{"experts_per_token": 8, "routed_scale": 2.83, "init_std_up": 0.0442, "grad_clip": 0.5, "schedule": "wsd", "dataset": "wikipedia_en"}
Below are experts of layer 3 (counted from 0) of a mixture-of-experts language model. Rows are named router (the router's row for the expert), up (a neuron's input weights, with its number) and show model dimensions 0-127. Each number is 128 + 24 x the weight over its row's rms, rounded and kept within 0 to 255. Numbers have three digits each.
Before each expert's rows: "gets" lists some tokens that make up at least twice as much of what it gets as of all text. This comes from a sample of Wikipedia text that the model never trained on. Tokens count by the router's weight.

# expert 4
gets: "th", "w", "av", "ach", "ur", "\""
router:147092121128078126094145126148122103169113110135151131130144183126145104136131108156120104132176148175114139061139138109106122103122113135142141168147121109133131159102134111115109134141150098133143120098116145165149122131110165090115125158149161164094135093107145097099133121166097120126079146135137141126136091102139086085136108093142173147136164141112146113127167115150159140106079
up0:103137132158111112097127108154099146161083144149126124100119085127090149152132120088140110131117102124158118109093149179129156145132109159152134138168132153144165062141131159142161143137132143127115105167126119172105086146121179136108112089153133135166136141122125128135142107143109119088121140137121119103089131145162167151110145140179123121162117151085099154103165099107136107142105
up1:148174116119151117137116109137138073096133146158116119131117150105130140152145134094153118104104135120136153135131105119117180121155120122135110076107142101127114120127113133113112132156182120155177116118104132172101138119113124147090121161120099083148157174077153160083180127102092169131091128146097133120134123147156091133144166123142147161105143113096111161138114115084129151154130
up2:100108153155097091131139116117131181127127120155125160140101113142129134100105114161127120111137170143133103145123141128124180150139131081106131109147151094123138118117150126104140178156135091148161107108127128144112154117127129125138133098122174141140086136109093122133131096116093119131122070076174141114129154140063110096125162166146183132104124167132117110166170110134102112146116
up3:119100098113126117142121106082145127097135120134104173140142137132108146164075172100103100136089129126142110138097070158110123151116115107145142139165131129115154151127114120116127149126134131146125161155118136144127133109128118142129148114144187110092130168184118118160157099122079161157121140124080147103156162101051162154144126127129143116137135157132124094123132110093178127131119
up4:131121090123135130138174120146138157067138120093135126159083137140125177081117128145135110130160138162163160150124134133116126137113098091165115103147123110132132124126070109152160157122140144130138175160142142126135181142177082100151118135116115097129112139123177151112143112125135097090120137125126088112122152175108086135129142129114128099126113145131106068107103117120139080115136
up5:094077170093166115141148127107094161107177148156183123142152145127141120147148077135119129115109092068131124110112135141135130121146125137158129157116144122164135161117152111130114124065127124107119140121151108178137137135149128090093130099127076072112154124155120138105138105161115123145124110154060120109136120127101149130150130151130163145136145162120135146108155152117116142126095
up6:107131116152144130114118145095121158109107181110111136117143101145133144097136123128115119130139141093104172131136127089130143086140100163145130079098085124125086135174107118154106138101151205112156167159126142092125134151101139116140131088138093096146127152166132168138137162143131159151122134128093090101104194128161143127146145144119152086132142128154114096128120104115128117109117
up7:127129155097129146143109087146172081065147126094124145125092100129144147093144121111144084141097120096113139126130130134140127129130151102143145146137113133140138126168128134127142138109121185113083120126149155117153124148092134132109116130071149127130190144153142110154132120139118153091130119094132121109157115142120132150128096099089111164193138171109147100181145132072136143134114
up8:100135125148133131101123138148154143097110117146116171137129102156142127109097119138112132124145164157112172160103089101124147136147112176131144104154101156117176130108146141146142149106114082128092107182125126151095151117138114128127139099151123153119148185148140095144135153123144114108136130101107099104097196180121130127139133114068110079138111152112090113116133166152094110121113
up9:126102110174157123118111130104153116113155115174123096201130150117113158103144156179102116131135140134148109124093070172127135116110130145094159122132158132105117140120153118117110131125126136121114085142121093140133147149093135124117112127114162127129137140123137156124146113103123101152151103075108146120067161145099083119114190098122081105129150175105124098115156125137101144140122
up10:133127141098149135131141149134122117112143124170138129101115086162107114133155130166101065127114079153130130125119127155102122115131088135181153144144153127131112167127115149132115132128143147094133167105139160088105090111110116149142131139144119085163102163145135154133142112093154102098092162130108149125118165130094151115129107092137109132147090143088092138175155182161164160126148
up11:130150133164113135131152112113044162124093163102130130135142072132151138106158127135118131152107109096111175133195093132149118132131126145111146123094096125122139120120166174119116112122148120164140129118120119117137130102166105094137122120119094105102117150139123172112152136143121130163116119118143127090154169162109125125197190158131169114107110123115123099139107153112122100128131
up12:131118140103163128099131126146122130163121102110104132166079127201143159128132144160132129154110159132123112102146164142097151114142124096150108120070120152135130152137073111108171133129153128077126132161140137107117129120157095138138136154118126135149157139105147116118091145127124137066115079120153126109112121089152120150135120080124071113111128156130126149145122110155150111192149
up13:108106143150117148144169128083104094132150151124144155137128137145121112131145092164133095159137160113103127134079108140148118086137124127088176120120117108150155143137120140139091161096129124119166148108148121114166149094161137112123123089099141120137128115166083118161126126116110095164152186164107131118059150112086122162137119142109125147146132138123114090132080155127110169142116
up14:130151157099141158117155082160092115136088107138098125119142138105171145127111118144153139162134177115115181151152096114122095164166162121130157121118122165104124092098142126108141158112124127108110135119082149131144111155128143170105117157144116111116139137145145099121142097099104142103127090153090136140121099158160100137208121130111129107158146131126092119157179147134125103122107
up15:132111103130074149124120144096138125120156133140154169133112182147112100113153111112126112128151113084119134138151121123149096150152149077213127112139135157123101146143148157098106140093125149129128128163099147111113106093109156135099108159163117131143145129130102122125140097117105144105156096117132100109142119160095100148099145137139180143121082086092140117189151119118109153133139
up16:137129088094146150133142128157123152111093109150179117127146168112090101107143113113157096155141135133115144163128068075148128121117142108109128136144125163131126138122109145144138121144077122169128170156132099200127160156155145168143131130104125107120099142088110113096112081124066116087115132124152118124119096163130128151171148153148088118126109147131124138117123110149112143136124
up17:135071104095150138139099085185120085139158126083116127119142138136129178134132120150143146163113151125097110145140105129130126112062133151156121145172099106157132087145117123129134134084112127163113107146137122139066122151145087091142125122133129113118113122098158159139172139118095146130135135162167126111149085112121156173113114129156151159140138105123119138147114145105111178116135
up18:153144147155148162134133110129147135100114151117164112174145135126109125105120082125093110157131131100157096138139078108126160152135110082139159156087141127150133139153112116115119120094112096180113111165120101152153144094151147099091150121105124108108139145176082117123113104147130145128125114130127128113100202134073149159103169153154144125141090123115133096086138142139134104141138
up19:104137108150154106116122146137131093126147092122107106133101120152125133138178119122137122094146102121136174130101149143090150122139097108140143101149101097140167082139115158119129147139123136079186131119159119111134161130108150114114112162167171159164130150137139102160155112110133106086138130177108107130095128107078138151091089130114084133165112153147096112121112078164129153126123
up20:117140124140133105143086094138151133117164176168095135100119084132124136163072128122089134123128103134128079141120139169099140127142150134115167153148107149152092127140099097102138129083125098132134133101136150173079138150168107151144119122128122104100123146140130126150162138136113142141094136131080143092133156103106156151139141129168167108130146126137131110121101184149174076134119
up21:123139106181130139118132118129135147150133131141091118096104164112066116121090159126077156092142156136112119151152155135145146138096117151139149105083097113110130093153104104119157141147124162128187116128189092146097100143126128138163051104153156114162133109110159121130129093128132155156136170123128137113153122141103122132121158114120139121141103123128099083120136136164134146147131
up22:120114091143123105140111115135116127102122136147149110131150163128123173111112104140151149149131173121122147133085092138105143092111145121129109102164132159128145151152132148097182154134064117127124199151141138122091159133155091093131119145113158117158158143162141094116143156153111105101124149142135123091073112165123088107129119132124106152086101142131080106131109108162137096134145
up23:121116160115130093141110104154139128139104142121092101127130095181145175137142097096116139154115090112119102143115142163115097187140109114101127118131087119142142093161154106157167122136173113117134104134178058139106091150128111109170154132168126127146144119101155143145101138139153149128149124127127104079104145130117151148148130142136121119132137142105122143157111155092150123196123
up24:108130106153192093108109131139144177149151145106191110147142074158129110127129088106106117134119109119121131119157162120141144125148164148148159146134152140104145104101144109135130136117107147119086082127108097175140127145125150122136080102124125131173131157157127143083118091156142090110134090110130139114128119147144091164136103131133092130101141149121113120114144087106131190143152
up25:112108147149094157117114112134165143163102131128128110156101078154115100106072109176133128097126136124151152139092131173104108133130137130086117150100093138125139131197105112098113163111122128122162148158146129117128135138105097145144122082084142150137118103125106074152103120131125079151148168157139149118072142124107173120106150132150145160125138143111153108131113135138152105134151
up26:124110093168099160094120126167153103140071086109128148137118113163140145096120118150095165149127131159119175104121085136166124121106128166136125174135139107094143103149134097150118140171127140130155135104123162078132149153150091140171093128132119125136150138089130100120119110111137142113131163139141127111109135102127177123156172111168117143138077118090125108156136121129100149164117
up27:138163096156132138125137123071152156131116137118111145121115132146142100095105106079087166111114117107105173139171079187120197176114107124170122143101133128116172117145147141107126147103131112103156140131153110153162116152141104119142152115131087102105126142159135116133117111131127135140135075137103125106133170105125144139112139143112145146133103134118108074156113110158103116102163
up28:123120086099131109118127144123096101111105123061125131149112114146126152121130104141121109125119088148108123165129158129126109124128145128123149106109209164162148141157160157149151111118133098113107144078078116126147130141150111093114126202113114133156093142172122128109153117112155120105073167148127153110106118143102151120106147155180105140110112151110117127122148094140144136149144
up29:125131134066158084140154123152102105171154166147104139142126152114102152152113145151126166105068131133144135145119161156131135110100120154109120083140146139120132092125146093144115116103123172151153132093085131090126128155090066149153144142137155119153116134076121093168144150139133135118150094173103125117144128118096171141134136172120142127150129098137110109094129117136147138149113
up30:100153131121132095095115125145102107140096124084126183149121092166127114104156161125121120100151094153112117118137097122135071147161094149123099120159128127109135164150153129131117102141152108132134076120136139156134169164156130153084090161116105141136135143116120117101105103113129145127151127142118146142113137120165152158164099131134110078184156135113094124154141087145175086150122
up31:128153128129143137119109108157116132133142137132135140111103166130146142114110093116143121125122085136155100116116099103164105172124149126159133198193145166159124120186128121106123130136092143123139143122111126102082117118155145117123131140130156116150162127135077119103152097158122125141111102125106155139136124178077090126110104140113110129122095079121105113155170076103085130118163
up32:131144129143159075132069108152138155096170148144126139126151117118150113152137115118123098118161093123131118148147142133093143174177157167154183149083124137120131140138070128107119115100106163097110102120165097144147143179107134127117111122165135126105136144126150084136123102098116151077132099100128123088144125110153110113098109135109136138166113134109143129158121133149109153177116
up33:108140136139119146116144132129125116140083147136133115135154126126097128108122106127097148125079130071157122100083154111099156133076160118123098132096133143154111136180080206117136123116136129115148166141091112102140110156127142154120124115120103137152143157139109178139123119125111122123110118089110150131137086108147141150118158147110151180151122176102154140143101120117095179131171
up34:140099115152128144119087115162107148099148170139146099151122131116134158143130093145133132111135184120105097115104111152146130096144161138100114114140167126064131147145105122131154164142142142135131129110167126141108116189157105127087128182109125126139126132109104117087138152107159122137107133142125152110158210136156074139152123112098105083133102125149136094152108104116136131108135
up35:130126120125117094117115115149133135133106135114165154164114121152171129101116155053106150104132129137093129131166132127128131127139196151142127148113157130095118089094136144135152192138103119140099120130101147106137131167113148140096152136065145116131148140117154174094117088122128111143148102105152130125104113141127102146112175133144107123087095144152121122176154103084105099119132
up36:133124055109122175141124144164159131097139138097119122137147160113130155087125109132136121193083158107161149114127132112124152121093123084173162129079127115154098113143092134124118104107130188154116176105094125136142161122118107132175146128104122107128138140184122118128181117112146150103126150134140111093131133100115144131089141136119097134104114143124127140129122102147123145142164
up37:104121125123098157150135114112126102192129135126181149165096108122086152115183126163142111100119142112116110116146145128166152151160103136110153165124100117109130138133129144135141132074123175135126110122105125068134145146087116174117100114076101117131125162103120083151128119124101084146115115102166164104088130153151117136145136150149148099133142121151118145118130147111140144082106
up38:147135141138172149139131099162139133071144168130133105128131135135079181077088101104120145114124144114173107129143147124122137186118167135151152064102118143151126132136111128133135145102137137112115173127120137128117113122128156135087108120135124115176103116149108176165111115146148117136094071141129107124113132163126090100110107141164163156138097143138098102104140123130139168102135
up39:079135149106125135147156126117112143156137112129129173098115139135125131115142121137091101121110170138109139136148146167118148090103108139142140170135157116117141133128118119064158115147090150082128140115093107139168129161120123164123129115105072104132148120154091136091145127140141135170115167142115147133073134059114150120168162145099126151152155136103107150124128105113178112163136
up40:132109074125159091128162132154128148126112106133139103127126135129110144102147127161103138155114149122127156116151113139116173094108118112139152122085127131099152120134131106095127140129164139097169178129128168104153118154084152125102094161126127117137179143123159102199172101091129104131112134144107074131098119133134091130156142122111104116157094095123079154135168136138157112140132
up41:128077152098125160137134111148096124146100127099156131132120137140118140080150112163125126135122130110132112146157093179105150129138105068107130125121126140165122131190148103102158111113150113117107154147151079108146119175187135123132139144121154143138172155100097070155091136141138128128154074134123114108113133166127140150120117127107105127102115136089106106173128128128102141164154
up42:134136114127146099106148114134154139137167132079191135093130125139122137114200130118126140142138090121151103146162106154129136156125117123135134151121081095170140126141111091114107136089075129153139138172169073138150118156127176097171107093146160140175115146103121107139115097132119125117130096116125115127123137109177114200103124148123122145108114122102109125140118129116114128131108
up43:158128154114148134153073098103127165148147130132142145142144123123127104139103118159114161164096081118123085130114100157117104127133161158126149153106127150131141103155103136091110126094144162190107116132133099144084100176121163144149117176117117134099146171164133106109111175129121113166146092077125119090104149149091131130161152138125153101108141117136122122118124110094101134146115
up44:143071120116116139151100132100102123130126093113123169158127146121132098142187131124138117102118147140109101100094144103133130064140125117065164128089134139117161140115107137141136159151119128172134175153132136163142160146145136120146132115108154117114122115145119110109145106124149090131102114115133122087117211135128119165145133163111103164111093166125099116134150122127179104129104
up45:151127124146120083137159097120125153104172080136127120154096126132096143130151081133113135142108157124102124118144146124144137149171155105106116127125142108108161125118118096158132177125116122177146107127103125131110101090151101193101153096139169079159133141100161134120163094138126134156134101163172108099103172134106099122162140106119147119151117149120121115115148173081129115131146
up46:148129137123131126148173118102093100101151130156090093142143135146111152132152160152096126123133098140111142119180070120097141171119172122136154098106125081135119157141101155102183119093109110113125134134135157145115137197130140141092083130133131120094144164119109154144140119116104108126139096121104141104169108151108117097103103162156160100130130146153117108148120126103167089124126
up47:114096163138120111113131103164129112103127138105156130131102139144135137116142143157154156100101122115191093114154171115120106087113151168161124100149119133125133175097115125100176105091109126129139155166095103116128142126123152146109124128069137135150096143124139109108134123144146112082145136104166139115108128139130120160146133133149135119130100121109133124096106168123100189217124
up48:080078149133118083113124116135108171144107095106130143163145094133102137142131117113096149159087111105117130121103108159111186166139118170135133106144134096143168116152082134125138177116191096113141137142135139124101140123169172144145132112097139091115121139100113157113144154135076132135115160129153126113134111105165133152136122114139123178140167141109134080117115127116113110142108
up49:126155145139113150145099127137152164133149150180153116112138155127104137159145122077147093152101115119140119159131130138141164125066156103107143115139136156116155128108080096118090138105117177176138144092133132082155159157123130152121122090132148070111108166105134130140118123123136148121091145102118137113099179105099130122146171121102103112146106135158102151117145096100110153097132
up50:108147118114097139129130138135158133160101114148139119116148184134140107085148117111071126186118129122115149118157151124118154112144095125152113157174142155097137074143132132119167125156104148115074146138115105154145112159085127140129101083149135111088158138137140110082102185116097136129127140141112121102171116143135087159139136134102116134130124113098119126183146121105115100081138
up51:134062139106096165138115129135097131099105139138168187140102134117103095106164109149101141164111147136144129145162087094123113168122145080121132159127151163114133133115133116104151148115144105119120103135114102103120172168094142123115145170081088081109182143123121115119141127101133139126175160104139134148144098136132130110090134169133125110154112098103141143117142105102107117145148
up52:133135096123142072133124109088160120131137100094133156124093139141126150156115161122053122108135101141126133199126107124118102177172104126126111127123131118125114130169135124104138133172130152096158146136119155117147129155105133148139128148147127114103149142155158092154127103080143129142165115108080152118136167104094142133129171147080147150143133100120098104171132109092153123117123
up53:115139122122150096129116128123117089180095131162135136160135165121129133161120124168144104099099118143122113123128160131108149134138131147124112169139111151106107079134120168153138121084143169146143158097131142124122152140079127098163105130120116044142161156132150158096189132137118166093091099127118130094121115118133137112124150126106109129116114063101108167096153141115139114127129
up54:108125069093155116128161158117096129158148138145130165113127156166107095075150112094144119143083092125137095133126168114179132119132169162140158151129152148132107131144110134112115119131102114089118144095114134149156169158136130125124150091074146105134145156158145124082095144144125148121175145127119140114108136164089125140148133192121109109133127129102094144124126126110108128165115
up55:108140076130124112120141136150118136166129145117115145137173125147114147098097147125123134097097153118137176137103126080076157091117109139109148151130129134140108144126143188113143153138126140130167199099134127155117153174124107135136111140125101143086127079135080102092130099122137144152138115118132199101123099135111137147117122155166129132129107102127111132167105118125176101121153
up56:138113106147103162150105105156120099151085123119111097116087156118135129162163160184140144116118105132147155114159147140133114131156166140122142149140098116160171112149098108138191138145101111133157136128123112124093111149129140100147134170110109118164159168111114154100118122092109156137120094140148135121107094138144130157131119110090145124156124054098122076142113143083115138137154
up57:155120135128072120140093124150101136131123104168103146125153139162150131114178152186127141094135117147122093139118118107098099116132128164149154152133104157121103070135097131125159104159071143109153125110170152120092128105113125113148133125138086100147172154086106107159116134115131155107165168145121097131152142083114154104128125100141149105073157105124116139137105138123125125136147
up58:135108112119128136115109137154164105091132117114120153137125129155131114094087141171143160084116129144156163122102138139145115072165150087140144149090104181121099111175161106088132136118143129117152157142158112106156152105134090139144131134150121124147147109097163129107114130106139173096130179131166103108122104155090142118122179154108105132128115122105118132127113088162154093121167
up59:106078101178160123135107127128106108082111113109125147092096121101141132136168091101123149144114149139104093093134168114146161145120138155134103158119140088167138133125110115106142139115118094141178128149193131114104153126155136073166131115101164104095158129107161129101107148139127100126132142136163155112130136116144165132118098191101103109144151155108123143138154107136146124116113
up60:088144103115135092107170130120114130123178132129108144140121127159108139153091124139081097148075101136116105158174110152128137102179125123131132128173116136140088115113131123077170120129143104086107156133116145138121128122102122164081140130141137101155158131079125133165153101094163129076114144150131139123175103102128127155157106112128108136147147118122109111134122121156148163161171
up61:152135067144161138151143120113116168141124113162173125121117081129127133110086168119130117174149134139120097146154138132100106102133152155168128120145127158119114139133133121115158099126124164097142133104123100130151120092149131156131119153120122067095176183148160138118144175170156120130085138110080136091106124089112108109145161155101117098137117127123101083135146106110127122120128
up62:071094129153115064108130135141126115198114106136167125134163114150129124137148109091152130116124116136098122153130150153093110167115114133135112120162138145146142134143101175142147178104154119147166130108142096109096148156151074164116105144106096148120140154124095131116128122112124131123113101137119186127169067119143142156136120161119104123153136106124138118153135071107129130146146
up63:123107106144127122126144115144172167108152119101133169151080143109159165142137132109110157139129162134140097129070101119170091133153144160162084143107109130126128122162140136096132134133131184098163076112124126144110135118122120164105099092160133134128156139106142144121122143144088113141143131125110142108132070094100094139100124126165140189140084145148140137130120105129149099089113